Below are experts of layer 4 (counted from 0) of a mixture-of-experts language model. Rows are named router (the router's row for the expert), gate (a neuron's input weights, with its number), up (a neuron's input weights, with its number) and show model dimensions 0-223. Each number is 50 + 10 x the weight over its row's rms, rounded and kept within 0 to 99.
After each expert's rows: a language model's description of what the expert responds to. This comes from a sample of Wikipedia text that the model never trained on.

# expert 38
router:47 67 34 60 45 42 52 63 45 40 64 38 49 58 60 48 45 39 39 80 52 50 41 42 43 29 36 58 63 66 39 50 39 64 31 53 43 56 47 70 46 66 55 46 57 31 52 47 51 48 46 59 51 38 51 52 73 69 43 61 38 52 43 47 55 36 45 43 55 46 44 47 57 42 41 43 35 35 45 35 31 48 48 45 54 41 51 58 42 53 45 51 62 48 63 45 66 66 55 48 55 68 33 48 39 52 53 41 63 54 33 54 55 55 44 41 54 49 32 49 53 34 29 52 20 49 30 47 47 33 44 65 62 42 65 48 46 48 49 58 75 61 53 52 45 46 48 49 50 49 49 51 41 45 51 51 47 38 56 45 47 48 42 26 63 65 51 47 61 51 43 43 66 40 55 49 52 40 53 46 59 46 56 60 61 36 48 46 54 46 53 50 46 43 33 60 58 48 55 52 58 48 51 62 29 62 75 44 48 65 51 45 42 59 51 33 55 54 46 43 27 54 45 57
gate4:47 33 50 56 55 52 51 56 40 39 67 57 49 41 63 50 42 51 30 46 46 43 30 54 53 30 51 45 48 52 57 55 57 66 47 43 48 32 43 54 55 46 54 41 52 36 50 68 61 54 58 24 34 56 40 37 60 52 50 47 51 41 42 34 55 60 52 45 52 58 61 58 42 48 53 49 46 62 50 40 54 54 63 36 51 57 63 46 46 57 57 45 49 59 58 55 35 44 44 56 36 46 48 51 34 40 48 27 64 69 44 43 70 62 46 55 57 51 64 33 47 71 61 61 37 44 53 59 44 45 46 58 35 30 31 58 48 59 49 63 39 43 42 57 50 43 50 45 55 35 35 54 43 50 35 48 53 47 62 68 80 42 66 42 54 52 55 53 50 57 32 61 28 43 49 41 52 66 33 63 45 70 38 55 23 51 56 29 40 54 58 47 57 50 58 58 66 40 44 47 46 51 44 53 36 45 49 43 59 44 68 56 40 57 57 52 63 56 46 52 60 51 65 37
up4:39 49 53 40 59 53 45 72 52 43 62 69 56 51 56 59 52 48 41 42 34 51 45 55 54 39 54 32 50 57 67 60 40 52 43 58 41 29 47 44 63 37 46 45 70 54 45 66 49 43 50 45 42 56 32 42 40 52 39 29 49 53 53 39 50 56 49 57 53 46 54 50 68 61 49 53 44 72 53 62 48 54 54 59 55 55 45 44 55 53 51 38 50 61 48 52 50 40 59 61 42 27 42 59 51 20 36 40 39 62 43 20 57 34 35 61 53 52 60 46 32 53 69 53 47 60 60 46 40 62 40 37 50 30 27 34 48 61 46 61 56 40 54 58 54 74 47 42 42 60 45 62 57 48 57 54 39 52 66 59 76 39 42 43 58 53 54 50 52 57 40 62 28 50 31 48 64 66 45 52 37 51 47 46 60 57 70 56 55 58 59 50 47 45 52 45 56 48 32 64 62 45 39 49 32 46 47 56 57 51 52 49 48 60 60 62 43 41 50 44 44 43 50 44
Description: Word-start Latin syllables

# expert 49
router:20 44 63 46 77 51 42 46 64 45 30 53 58 42 57 58 52 64 53 39 20 57 59 50 58 59 43 39 70 49 47 44 57 66 57 58 65 58 24 57 37 54 59 49 60 55 45 70 45 46 45 32 57 62 56 43 59 58 45 54 45 62 58 48 60 43 64 48 42 58 44 51 52 42 54 45 55 53 63 62 55 50 47 40 52 45 57 36 50 57 46 35 54 53 43 55 44 64 61 45 49 55 47 50 54 40 48 59 61 37 36 51 57 38 40 51 45 45 62 34 27 46 51 72 47 44 52 51 36 51 49 55 40 43 50 68 55 50 35 47 51 52 31 54 40 47 54 68 46 53 63 46 59 44 56 52 38 63 49 56 48 51 71 56 50 45 75 55 48 47 51 44 37 48 44 42 55 24 42 47 66 67 39 47 38 55 47 50 57 51 42 54 44 41 45 55 38 42 66 55 36 45 48 57 35 70 41 64 49 48 34 43 59 61 31 60 36 40 55 49 67 45 52 62
gate0:50 51 39 60 45 53 48 53 39 44 57 61 63 62 46 48 47 41 50 40 44 49 45 63 56 59 59 51 39 55 52 56 70 49 39 58 57 48 62 56 61 48 58 42 61 31 59 28 57 41 42 40 40 62 51 60 56 63 37 40 53 50 63 44 50 44 54 60 50 67 57 48 66 52 58 41 57 44 52 35 59 45 59 32 54 69 54 48 77 39 56 49 11 49 53 38 60 56 43 58 41 53 41 43 44 56 68 65 54 44 42 64 38 52 64 42 46 60 43 57 51 58 30 48 62 43 58 50 49 40 54 52 45 45 51 58 55 55 51 41 62 42 59 53 46 40 59 34 33 50 51 40 64 39 47 47 44 62 55 73 47 47 44 51 43 49 49 45 60 54 65 54 40 69 54 55 53 61 43 41 49 51 54 56 62 55 62 34 58 51 44 58 38 49 37 37 37 42 39 42 65 37 40 33 51 36 46 60 67 37 44 65 49 93 50 38 41 46 38 40 51 59 44 50
up0:46 64 29 64 52 47 61 55 52 35 61 55 55 58 40 46 38 39 35 35 49 53 45 58 61 57 57 45 36 73 55 66 64 54 43 51 51 59 65 44 57 44 52 43 55 48 66 41 50 32 44 45 37 53 48 55 48 60 55 32 58 53 67 42 39 44 56 49 46 52 36 52 56 47 53 35 55 53 65 47 49 57 60 39 54 55 60 53 60 37 50 29 29 60 59 34 65 43 46 71 48 56 49 38 42 54 71 63 53 37 45 55 34 36 53 31 35 57 40 53 46 56 33 44 62 31 46 50 42 50 39 55 47 48 48 58 61 54 50 37 52 38 51 50 44 42 54 44 28 47 49 48 58 55 40 38 41 49 62 65 57 55 55 49 49 32 54 57 74 57 52 56 46 66 58 54 61 61 34 40 37 37 62 50 51 59 51 42 43 57 36 63 39 56 48 43 46 47 43 29 54 39 48 30 46 43 44 45 49 39 50 63 48 82 52 35 52 32 45 55 46 74 47 52
Description: Line breaks in infoboxes

# expert 53
router:54 55 40 68 47 55 36 38 49 53 68 36 72 77 47 52 57 51 50 44 58 53 42 38 32 63 54 51 55 39 52 39 54 25 60 31 46 39 45 52 41 48 59 45 45 59 52 45 38 54 37 45 49 61 45 34 49 57 67 51 62 61 57 48 80 39 48 49 36 47 46 47 56 55 61 36 44 52 50 54 26 63 68 54 24 53 51 65 51 55 56 56 49 42 56 61 54 67 45 44 44 55 51 44 45 69 43 64 69 51 61 57 58 54 31 43 49 47 39 50 51 52 44 62 45 43 60 46 48 50 67 64 62 58 36 61 51 42 42 54 54 47 35 54 34 62 33 36 41 51 47 46 53 53 63 59 69 42 65 65 46 68 40 50 56 41 55 36 52 52 65 42 56 67 40 52 52 52 48 42 54 37 46 44 71 49 53 56 48 47 46 62 41 55 48 50 40 59 67 55 47 39 26 60 56 51 73 55 36 45 65 42 54 51 44 50 53 50 55 61 55 51 63 48
gate0:63 65 43 63 44 62 74 48 64 44 61 56 48 49 51 61 59 62 62 36 53 35 49 53 42 48 50 51 61 58 63 57 50 45 53 52 45 55 59 30 49 66 56 59 40 43 63 44 61 65 60 48 51 54 52 38 46 45 53 54 44 50 60 67 53 68 58 52 47 54 49 50 57 42 43 61 55 48 56 62 52 55 47 45 33 43 51 53 53 47 55 61 38 35 49 48 26 66 40 49 57 42 29 65 46 53 57 48 35 50 39 64 60 63 58 65 35 38 32 59 46 45 43 70 44 45 27 49 57 53 58 60 36 37 57 45 39 56 26 36 54 54 60 46 53 59 51 55 53 62 47 63 65 44 38 42 67 68 54 61 54 47 50 37 38 40 51 47 53 51 63 33 53 51 42 64 59 68 38 59 67 71 42 54 43 51 32 61 32 42 57 51 39 52 60 37 51 59 54 50 47 51 57 45 56 51 73 52 65 53 69 62 39 55 54 37 60 49 64 50 38 40 37 30
up0:53 51 43 55 46 46 74 62 62 66 51 42 47 56 66 60 53 41 60 50 32 29 57 52 44 44 49 47 65 50 69 55 52 61 48 60 50 57 57 46 49 47 54 59 48 55 66 60 60 54 60 56 38 38 40 34 47 50 42 64 47 57 44 58 42 59 58 52 60 67 43 60 55 64 40 57 54 45 43 57 59 47 40 35 47 48 50 49 55 72 55 51 38 42 48 35 37 62 51 55 46 56 53 64 57 52 56 46 43 47 31 70 48 64 64 59 54 57 52 62 49 49 38 66 42 36 37 42 57 70 43 50 45 45 60 43 58 53 46 35 37 49 52 56 62 58 49 68 60 65 44 79 55 39 46 35 56 59 52 32 58 43 66 23 44 61 42 51 50 53 58 36 41 49 33 66 59 51 43 60 58 68 45 59 48 52 44 46 47 42 57 57 44 63 62 36 39 60 48 56 41 56 60 32 36 47 69 63 49 38 57 51 43 51 54 41 65 63 58 42 58 38 22 38
Description: Mid-word syllables

# expert 43
router:50 45 59 68 54 68 38 36 51 59 38 50 47 59 54 35 54 56 44 58 47 56 47 55 36 46 68 38 53 47 47 49 51 59 46 51 62 53 36 56 52 35 56 30 54 53 42 66 49 40 40 40 61 72 59 51 54 54 49 56 44 29 37 48 42 43 44 64 65 61 50 55 57 42 45 64 40 64 41 64 30 42 60 68 54 57 44 43 73 54 50 51 63 55 40 56 45 66 58 52 42 33 43 46 71 41 45 52 78 29 56 40 52 66 57 56 49 63 21 52 49 29 57 55 45 60 54 58 57 61 56 38 63 49 47 43 57 41 37 57 47 42 57 46 56 41 51 51 56 48 56 30 52 38 50 47 47 39 46 46 37 50 36 42 63 39 62 41 51 54 47 41 56 55 46 48 63 40 45 34 49 35 42 23 49 55 56 57 46 36 46 52 54 67 44 70 58 36 61 55 52 41 40 50 58 56 45 39 45 45 49 51 45 34 66 56 32 47 50 31 50 40 65 48
gate0:49 77 61 41 51 56 52 44 70 57 45 53 56 40 43 67 37 37 56 50 78 43 53 54 77 50 42 57 60 52 27 41 48 42 50 49 48 61 64 54 59 49 54 52 52 45 59 41 45 33 59 54 37 37 60 37 47 54 52 48 48 41 59 43 47 21 33 47 62 52 49 48 47 45 52 56 55 33 70 41 46 62 49 46 54 51 37 46 62 60 67 57 50 46 63 42 47 42 63 58 77 28 41 42 50 55 50 46 35 43 52 62 44 30 55 36 43 40 51 47 36 46 38 28 48 43 51 40 51 48 52 33 38 64 55 46 44 49 35 45 56 37 53 58 57 57 65 66 55 58 40 40 43 40 46 57 39 60 54 62 46 57 44 49 46 45 58 63 42 55 53 41 63 46 53 49 42 58 43 49 46 61 58 61 33 55 55 54 51 28 44 52 59 44 54 61 50 54 59 42 46 45 40 53 60 56 62 56 58 37 61 67 63 60 26 34 44 46 67 55 66 66 43 43
up0:49 53 64 55 33 50 47 37 57 62 66 46 52 46 38 56 41 38 60 38 53 44 51 32 54 49 42 48 47 58 47 25 46 46 57 39 41 35 56 53 55 45 65 51 43 42 72 41 41 54 66 68 58 48 49 49 43 67 54 52 47 57 62 55 68 51 52 58 53 64 63 55 46 36 65 66 60 38 73 58 42 57 45 51 55 46 40 43 55 51 61 67 40 37 51 62 47 55 58 58 67 44 38 38 43 54 56 36 42 57 61 65 52 50 52 47 41 46 33 56 36 31 46 39 46 42 51 46 43 58 58 47 37 54 43 46 37 50 46 45 48 32 53 42 45 49 80 57 48 51 46 41 48 68 54 51 34 59 43 42 39 52 52 51 75 50 61 48 43 38 45 51 65 56 57 58 36 38 39 55 48 62 49 60 49 64 63 35 47 45 43 45 57 54 63 58 50 51 61 52 63 39 49 67 85 62 47 58 69 52 59 57 61 58 45 25 43 51 70 52 61 62 42 56
Description: Mid-word ot, mon

# expert 19
router:52 44 56 37 54 55 46 57 41 44 47 60 47 39 49 60 59 29 53 64 42 40 51 61 29 61 60 46 58 67 51 54 63 55 55 36 53 40 62 52 52 67 57 58 49 48 47 47 51 49 36 46 50 55 52 58 48 47 55 46 47 41 48 65 53 48 53 65 40 36 64 39 51 54 48 47 69 47 46 52 53 54 53 38 65 26 42 59 51 51 22 58 51 72 47 48 52 48 72 40 50 53 42 47 27 52 57 69 42 58 60 29 53 48 44 66 52 60 47 56 45 52 44 52 43 60 61 49 52 33 57 52 58 53 19 48 51 35 49 62 55 18 45 22 47 38 55 36 44 52 53 63 42 49 53 46 61 40 60 43 66 48 38 39 79 63 35 54 32 57 44 54 37 32 45 52 43 50 54 48 68 51 34 55 43 47 52 45 42 58 56 49 35 49 50 52 42 47 51 50 48 61 54 55 47 57 46 48 48 51 52 63 22 37 68 45 49 67 50 56 54 58 37 49
gate0:49 61 62 43 36 53 41 41 58 48 54 36 55 36 52 35 42 54 59 37 43 40 46 53 61 57 64 54 53 51 43 38 75 43 58 45 51 52 56 55 56 60 48 48 65 50 49 62 49 48 70 67 55 37 48 56 58 43 46 60 51 54 44 50 55 35 52 63 40 48 55 41 57 53 49 52 44 46 67 43 51 56 48 52 43 62 43 46 63 35 43 47 29 44 28 54 51 54 49 57 55 63 56 46 65 41 61 38 53 31 36 38 66 53 60 46 47 41 83 62 50 36 47 54 37 48 38 59 49 43 67 48 58 39 46 45 62 63 68 45 71 49 77 47 69 44 59 55 42 56 59 49 56 33 53 44 43 45 40 63 57 54 50 41 50 47 55 63 68 29 62 48 53 46 56 54 41 52 64 41 41 44 38 52 60 55 49 31 57 48 60 56 36 46 58 67 43 48 41 54 56 32 50 24 56 51 34 52 57 60 49 35 50 39 45 31 46 50 67 67 38 55 36 33
up0:46 71 40 51 35 55 53 64 52 50 62 58 57 42 59 42 51 49 39 43 54 41 56 48 69 48 50 58 66 42 29 37 61 45 53 61 52 62 50 58 55 71 48 46 49 53 47 57 60 57 59 52 40 52 58 57 48 46 36 50 60 48 49 62 47 45 60 63 58 50 39 51 47 49 48 42 56 37 54 50 71 57 50 43 37 49 53 45 70 48 39 36 38 50 27 60 38 47 38 74 70 62 50 57 67 12 52 46 45 44 29 55 58 47 62 44 51 35 51 62 39 41 47 53 33 44 54 53 61 48 58 49 43 48 45 52 67 60 53 49 54 50 62 54 48 30 51 70 58 59 68 51 63 38 51 45 49 68 39 53 49 44 51 35 41 44 51 34 69 46 61 57 49 33 54 57 29 59 50 50 43 41 40 48 49 43 46 22 65 49 54 49 45 46 36 49 54 45 35 57 54 42 40 30 44 56 38 40 43 53 37 37 52 41 49 40 37 53 63 67 43 52 36 39
Description: Paragraph and section breaks

# expert 28
router:54 40 53 47 45 47 58 51 37 32 41 47 58 36 43 32 70 68 35 50 37 54 36 47 53 66 43 54 55 43 31 43 53 43 68 37 48 45 47 63 36 54 79 76 43 41 51 42 39 53 37 50 53 46 54 44 62 55 39 48 43 52 59 74 56 62 68 53 60 57 58 48 47 61 47 61 44 51 46 61 51 25 53 61 39 46 58 43 65 56 42 63 57 51 46 54 49 41 47 55 41 61 49 52 41 47 44 58 51 43 58 51 49 58 44 51 48 63 48 55 64 60 44 63 35 45 49 48 48 49 57 54 66 58 61 48 43 49 39 54 41 47 68 51 57 29 44 53 55 47 80 42 62 49 69 64 44 44 33 26 54 41 69 37 69 34 54 58 37 48 44 41 48 55 52 54 43 50 44 47 51 55 35 37 59 53 38 52 62 74 53 57 50 50 37 61 58 53 32 51 66 35 44 62 53 64 57 51 45 62 58 36 56 56 38 38 51 54 55 45 44 61 35 46
gate0:64 51 52 46 33 50 44 73 48 58 66 28 71 54 58 45 46 67 31 47 39 48 65 58 60 53 53 42 68 36 49 51 45 52 56 55 46 65 48 37 61 59 28 50 62 43 52 54 56 53 61 32 42 63 59 46 46 55 50 55 59 34 50 58 38 39 45 48 33 62 53 44 57 51 59 51 63 46 45 46 63 37 47 66 39 44 46 45 66 30 52 45 61 56 45 39 49 46 39 30 42 43 60 52 57 47 50 47 61 47 55 53 48 42 32 52 52 45 54 41 52 70 65 44 60 45 41 68 41 56 52 54 41 62 47 65 57 59 41 58 36 47 58 54 43 42 45 46 63 59 63 33 48 58 61 62 70 57 45 56 50 52 45 41 45 60 69 40 52 35 49 65 72 50 66 49 44 36 25 37 47 42 50 33 54 46 63 37 46 66 36 70 46 57 59 52 49 53 46 33 47 49 59 44 56 36 77 60 51 46 35 49 43 61 57 40 55 42 41 39 55 59 50 48
up0:59 60 56 43 44 37 41 55 50 63 62 31 59 49 51 47 48 53 44 40 48 50 65 44 55 58 45 58 76 41 48 51 38 49 35 60 52 62 42 37 64 41 28 55 54 44 51 53 48 43 48 31 38 65 44 58 34 40 34 57 52 38 50 48 39 49 36 67 32 60 58 37 57 33 51 48 57 61 57 49 56 43 41 60 48 46 36 34 62 36 43 42 49 68 49 37 52 29 49 40 57 51 65 42 60 58 54 28 61 34 50 55 59 42 53 53 45 54 63 50 43 62 57 48 53 50 61 47 55 48 58 44 48 58 44 67 57 53 36 40 28 42 58 56 45 49 49 48 41 52 57 30 49 43 48 58 60 54 57 49 50 46 52 56 38 54 62 35 71 38 42 62 67 51 51 44 50 35 37 43 54 43 69 48 45 53 55 40 32 54 25 64 42 67 55 60 49 49 48 42 40 33 67 47 50 47 63 64 54 54 34 69 49 80 48 56 54 30 44 38 48 52 52 59
Description: Name-initial syllables

# expert 36
router:65 56 63 52 47 49 59 60 63 46 43 37 60 48 50 40 43 49 44 41 41 53 67 35 58 36 65 56 69 50 55 53 66 66 45 63 70 59 53 50 35 65 51 55 30 59 46 41 46 48 46 47 47 50 61 49 46 50 74 50 44 49 41 54 61 51 54 45 54 53 45 36 54 60 47 51 58 62 32 49 38 60 73 52 61 49 20 57 65 62 35 44 46 57 49 68 48 61 35 39 69 69 22 27 56 59 45 52 47 42 69 61 48 53 44 48 57 63 68 45 60 33 49 45 50 36 37 55 45 59 54 45 63 39 62 49 53 44 41 58 68 46 52 42 46 50 59 55 30 34 51 57 63 47 53 64 46 43 54 48 48 65 43 43 50 36 42 48 51 58 56 49 48 62 41 45 57 69 59 52 50 36 52 59 53 57 49 34 36 33 48 51 43 31 49 55 56 38 53 44 37 54 53 41 55 47 69 60 45 50 59 53 42 60 48 41 62 51 47 38 45 56 40 33
gate0:31 68 49 30 52 42 51 63 49 49 37 38 56 47 46 55 39 58 53 60 36 52 69 66 48 40 57 53 50 61 50 58 86 27 39 64 27 37 53 50 52 53 46 42 56 38 48 48 42 43 45 47 56 50 57 41 51 56 42 45 67 59 39 48 72 48 42 54 43 57 45 46 44 50 66 41 61 53 49 51 51 39 50 27 40 42 67 46 58 55 50 52 48 51 46 56 57 43 53 48 59 39 45 56 63 37 68 49 57 33 52 50 61 20 42 58 40 37 58 30 47 35 54 56 45 49 48 57 51 55 40 40 44 38 44 50 47 53 39 33 48 44 45 42 42 48 48 47 56 44 37 56 45 66 54 42 54 58 64 68 65 68 43 54 42 39 65 59 59 49 67 50 69 35 47 64 31 52 52 37 30 54 49 32 40 37 54 52 43 55 42 53 42 42 46 58 52 46 59 64 47 45 47 56 56 47 42 53 63 60 41 48 70 36 56 47 52 58 55 36 58 63 30 38
up0:34 52 46 57 35 49 42 73 35 55 50 47 65 45 64 43 44 59 40 58 47 68 38 49 54 47 44 41 42 39 44 47 37 38 69 44 42 47 48 47 53 54 58 63 57 31 43 50 53 49 50 43 53 63 54 61 57 46 52 52 60 35 30 49 56 56 32 59 46 51 44 70 39 51 36 45 55 73 38 48 71 52 54 47 40 42 74 35 54 47 53 59 49 64 47 45 62 59 52 60 45 46 49 38 43 58 29 42 64 50 55 59 51 60 50 58 41 29 62 49 50 60 56 49 49 38 40 60 66 65 39 57 47 54 59 43 49 48 64 47 65 26 55 62 37 44 61 62 43 53 55 36 50 55 67 43 63 44 19 60 76 61 54 52 50 57 60 41 56 44 55 58 55 52 40 67 42 56 50 61 22 50 40 57 53 51 41 47 61 50 31 46 39 42 45 55 51 45 39 50 64 63 51 44 68 53 58 53 49 34 52 67 45 40 57 52 45 59 71 49 47 50 46 48
Description: Opening parentheses

# expert 52
router:62 53 57 55 48 56 61 61 49 58 44 69 54 47 65 44 40 57 53 53 38 60 40 64 51 48 49 37 46 60 40 49 58 60 56 40 76 60 53 38 46 47 50 43 48 42 26 50 44 52 46 66 58 46 32 45 52 44 56 32 57 63 50 47 35 34 49 47 55 48 39 51 36 59 60 47 72 46 61 63 50 57 40 27 29 54 54 29 48 42 53 63 59 40 73 44 54 57 26 44 56 52 45 45 48 65 51 52 63 50 40 45 48 57 47 74 73 38 58 52 54 43 48 47 28 60 38 36 45 35 65 66 41 54 40 47 49 52 65 56 54 47 39 40 75 46 49 62 59 55 54 56 38 73 48 58 44 56 63 51 46 42 48 61 54 45 64 50 52 60 56 54 67 51 54 59 50 60 48 39 50 40 48 42 51 53 67 54 49 35 39 71 53 51 54 55 48 49 53 59 35 49 69 41 35 39 46 45 41 35 31 63 54 45 40 58 56 33 56 52 58 48 49 39
gate0:48 46 64 55 47 57 51 45 57 65 63 49 46 60 38 63 46 48 47 47 42 47 30 51 45 34 52 31 38 51 56 39 49 50 40 56 65 53 57 47 58 46 59 47 59 43 40 51 38 41 67 59 43 36 27 64 44 48 57 47 48 47 41 48 25 55 47 48 50 60 12 40 43 48 44 44 43 37 53 42 55 51 34 40 45 52 52 43 54 67 57 34 57 51 55 42 68 52 45 65 48 47 40 51 51 49 54 61 56 55 41 40 48 40 45 52 38 39 43 53 50 59 47 40 39 48 39 36 55 39 57 45 33 44 36 44 58 51 52 74 44 47 26 60 39 39 41 48 37 43 60 53 27 29 53 54 49 50 54 44 53 37 35 49 34 60 36 44 44 38 43 59 16 60 49 51 48 50 49 51 45 42 43 46 56 44 61 65 45 44 26 46 32 58 53 58 39 41 52 53 59 54 45 18 50 27 49 51 45 52 36 39 46 51 59 47 57 52 33 45 61 43 49 59
up0:51 53 74 36 36 47 51 56 60 65 60 39 46 62 39 64 57 40 42 39 46 50 40 66 52 43 44 35 31 53 59 47 47 43 32 58 53 53 60 42 56 47 63 59 46 54 46 49 53 38 63 66 37 37 31 58 59 42 59 47 52 41 37 45 39 52 62 66 39 48 16 37 50 54 39 50 40 38 60 51 49 48 36 38 44 56 48 34 51 66 48 32 44 45 47 38 70 42 49 59 49 49 38 41 39 50 47 59 43 53 46 41 50 44 39 51 35 29 38 69 51 54 48 45 42 63 41 40 56 45 50 53 45 44 39 44 61 50 50 62 55 42 31 57 46 47 54 50 38 44 61 54 37 43 60 59 47 46 57 47 55 43 36 55 37 60 36 42 48 56 55 54 06 68 41 44 39 40 39 49 62 50 52 48 49 46 47 58 37 52 35 57 42 63 46 47 37 47 56 62 59 50 43 38 51 32 46 42 58 55 39 24 58 49 54 44 60 48 39 58 55 37 46 64
Description: Mid-word a-syllables

# expert 24
router:42 57 45 38 43 61 57 57 42 53 56 49 38 57 37 50 50 60 56 45 43 54 53 62 52 54 48 46 48 64 51 47 57 58 69 48 56 56 37 78 43 54 60 47 44 34 50 56 58 66 55 57 46 59 67 37 43 48 48 44 45 31 36 65 51 59 49 38 63 54 31 46 64 49 54 39 62 53 54 58 64 42 36 52 56 58 60 58 40 35 53 57 51 63 44 51 49 37 55 51 59 60 46 59 38 50 31 67 34 52 53 53 42 52 71 70 33 44 59 67 54 46 34 48 51 58 70 51 48 62 48 39 44 61 57 79 38 40 40 56 48 52 45 61 49 31 50 50 53 61 52 50 46 43 64 47 52 61 50 55 55 48 63 59 60 48 57 63 37 54 70 52 57 43 59 48 45 55 58 63 43 55 45 55 54 86 56 57 72 62 55 35 53 59 56 56 59 39 27 40 50 66 58 35 63 55 53 37 61 58 55 55 42 51 55 41 41 25 48 67 43 44 53 64
gate0:47 59 42 55 46 46 42 48 59 52 57 63 51 37 34 54 63 34 41 59 46 49 47 69 73 58 38 55 65 47 41 46 44 27 48 52 44 49 53 49 58 40 57 60 39 41 66 57 42 47 48 52 58 52 41 62 54 47 45 43 41 53 51 45 60 62 61 49 48 71 50 59 50 64 57 54 54 33 60 50 49 33 39 72 42 49 39 53 38 60 51 37 36 66 41 52 44 46 57 43 64 52 61 65 33 52 30 52 58 52 63 30 47 53 59 43 38 44 40 39 56 42 47 55 52 72 57 49 67 47 43 28 66 42 48 48 44 42 44 47 47 53 53 52 39 37 49 34 61 28 61 40 49 54 35 41 35 39 34 44 39 40 54 58 65 49 66 48 37 17 49 58 72 50 49 41 67 62 50 32 37 37 34 56 39 42 43 47 26 64 56 46 63 51 39 59 56 47 53 59 51 50 61 53 51 52 45 54 60 52 59 46 36 50 48 53 60 38 46 40 39 51 51 63
up0:65 40 19 48 64 47 57 66 41 44 49 46 71 33 43 49 60 37 43 59 61 52 63 63 71 58 61 52 69 46 54 60 56 43 52 55 38 57 50 66 57 50 67 72 39 42 43 43 39 47 48 49 70 64 36 46 43 44 37 33 50 49 43 40 50 62 43 50 47 52 46 46 59 38 50 55 43 56 65 51 71 26 44 52 51 53 45 48 55 41 44 40 37 47 31 67 49 32 59 38 62 63 46 60 39 43 31 53 82 46 51 44 63 57 57 31 45 50 49 38 59 34 46 44 53 59 45 53 44 52 40 37 50 58 48 42 52 43 41 55 46 39 55 40 60 37 53 44 60 36 59 43 35 68 33 51 45 62 31 58 42 49 61 58 62 56 54 58 49 53 54 51 69 64 39 46 51 55 63 54 31 46 38 49 55 40 52 52 38 62 44 49 64 41 55 46 60 57 44 57 50 55 52 37 47 47 39 47 51 59 53 58 62 49 64 53 68 60 40 47 49 41 53 45
Description: Noun-forming suffixes

# expert 33
router:68 41 51 48 60 53 34 51 22 44 48 46 57 62 44 57 50 49 41 46 44 54 32 42 50 50 50 46 47 43 62 44 47 47 53 33 55 51 48 67 40 42 56 38 54 39 59 42 42 59 36 51 61 54 49 66 40 54 43 51 46 71 61 40 59 44 58 40 49 49 44 37 50 51 61 53 66 53 48 41 44 48 39 58 54 51 73 50 58 51 52 44 64 57 55 34 58 63 38 37 37 63 35 24 47 40 57 53 72 46 45 49 55 54 35 49 45 62 49 45 50 26 46 68 31 57 43 53 38 69 64 54 41 73 45 32 50 40 46 38 58 44 48 36 49 52 66 47 61 66 57 31 50 57 51 32 46 49 56 61 33 51 49 44 60 56 67 20 77 45 42 29 62 53 54 66 47 50 49 48 41 58 72 45 42 44 55 50 39 45 45 57 41 35 58 36 55 48 42 50 48 63 59 59 54 51 50 52 49 48 56 38 54 54 46 54 46 63 69 57 58 44 53 52
gate0:62 44 60 45 50 39 59 38 50 54 45 54 58 62 42 48 40 62 39 57 59 69 26 63 48 69 38 42 33 24 52 34 47 56 59 39 56 43 58 50 48 49 46 45 59 58 64 54 41 44 44 57 59 57 39 60 59 56 52 36 51 58 50 45 50 59 42 18 55 46 45 49 50 34 25 47 42 55 52 52 56 61 44 54 34 57 42 48 62 63 70 32 66 43 38 47 42 56 46 43 49 56 43 37 34 61 54 67 37 40 59 37 51 45 57 45 46 51 54 38 40 46 64 59 43 43 55 24 63 57 33 61 63 52 44 54 43 61 57 63 48 55 41 44 52 63 45 45 61 51 53 51 39 52 62 42 55 32 48 58 47 49 43 59 41 52 39 42 48 47 48 52 55 52 39 41 35 56 38 57 32 50 57 57 54 55 42 48 50 63 48 68 51 48 37 42 37 41 64 46 48 41 46 58 69 46 56 47 33 56 49 35 38 39 59 82 54 45 36 51 52 50 76 59
up0:40 43 45 51 52 47 49 50 50 51 49 39 45 48 45 48 44 42 39 43 42 61 30 50 54 73 34 48 19 31 46 38 52 51 51 43 54 40 54 62 53 46 57 48 43 46 62 42 51 50 49 38 48 54 51 73 53 47 53 45 45 64 55 49 47 67 36 39 54 41 46 51 43 38 29 60 48 48 40 48 65 54 53 57 31 51 45 51 71 53 55 31 57 57 49 42 42 43 54 43 57 40 30 30 32 53 57 63 41 49 43 45 55 48 40 47 56 53 55 46 44 36 74 56 51 52 54 33 61 47 35 66 69 49 42 55 35 69 56 60 43 43 36 43 44 67 53 38 54 50 55 59 30 61 59 40 51 34 39 44 43 44 45 51 56 61 20 25 47 49 54 49 41 46 42 45 30 46 37 53 38 45 44 53 34 50 28 35 43 52 50 51 54 39 27 36 40 40 58 59 52 45 53 62 46 51 54 32 40 53 44 46 44 42 38 73 51 61 37 53 45 53 59 53
Description: Also and stems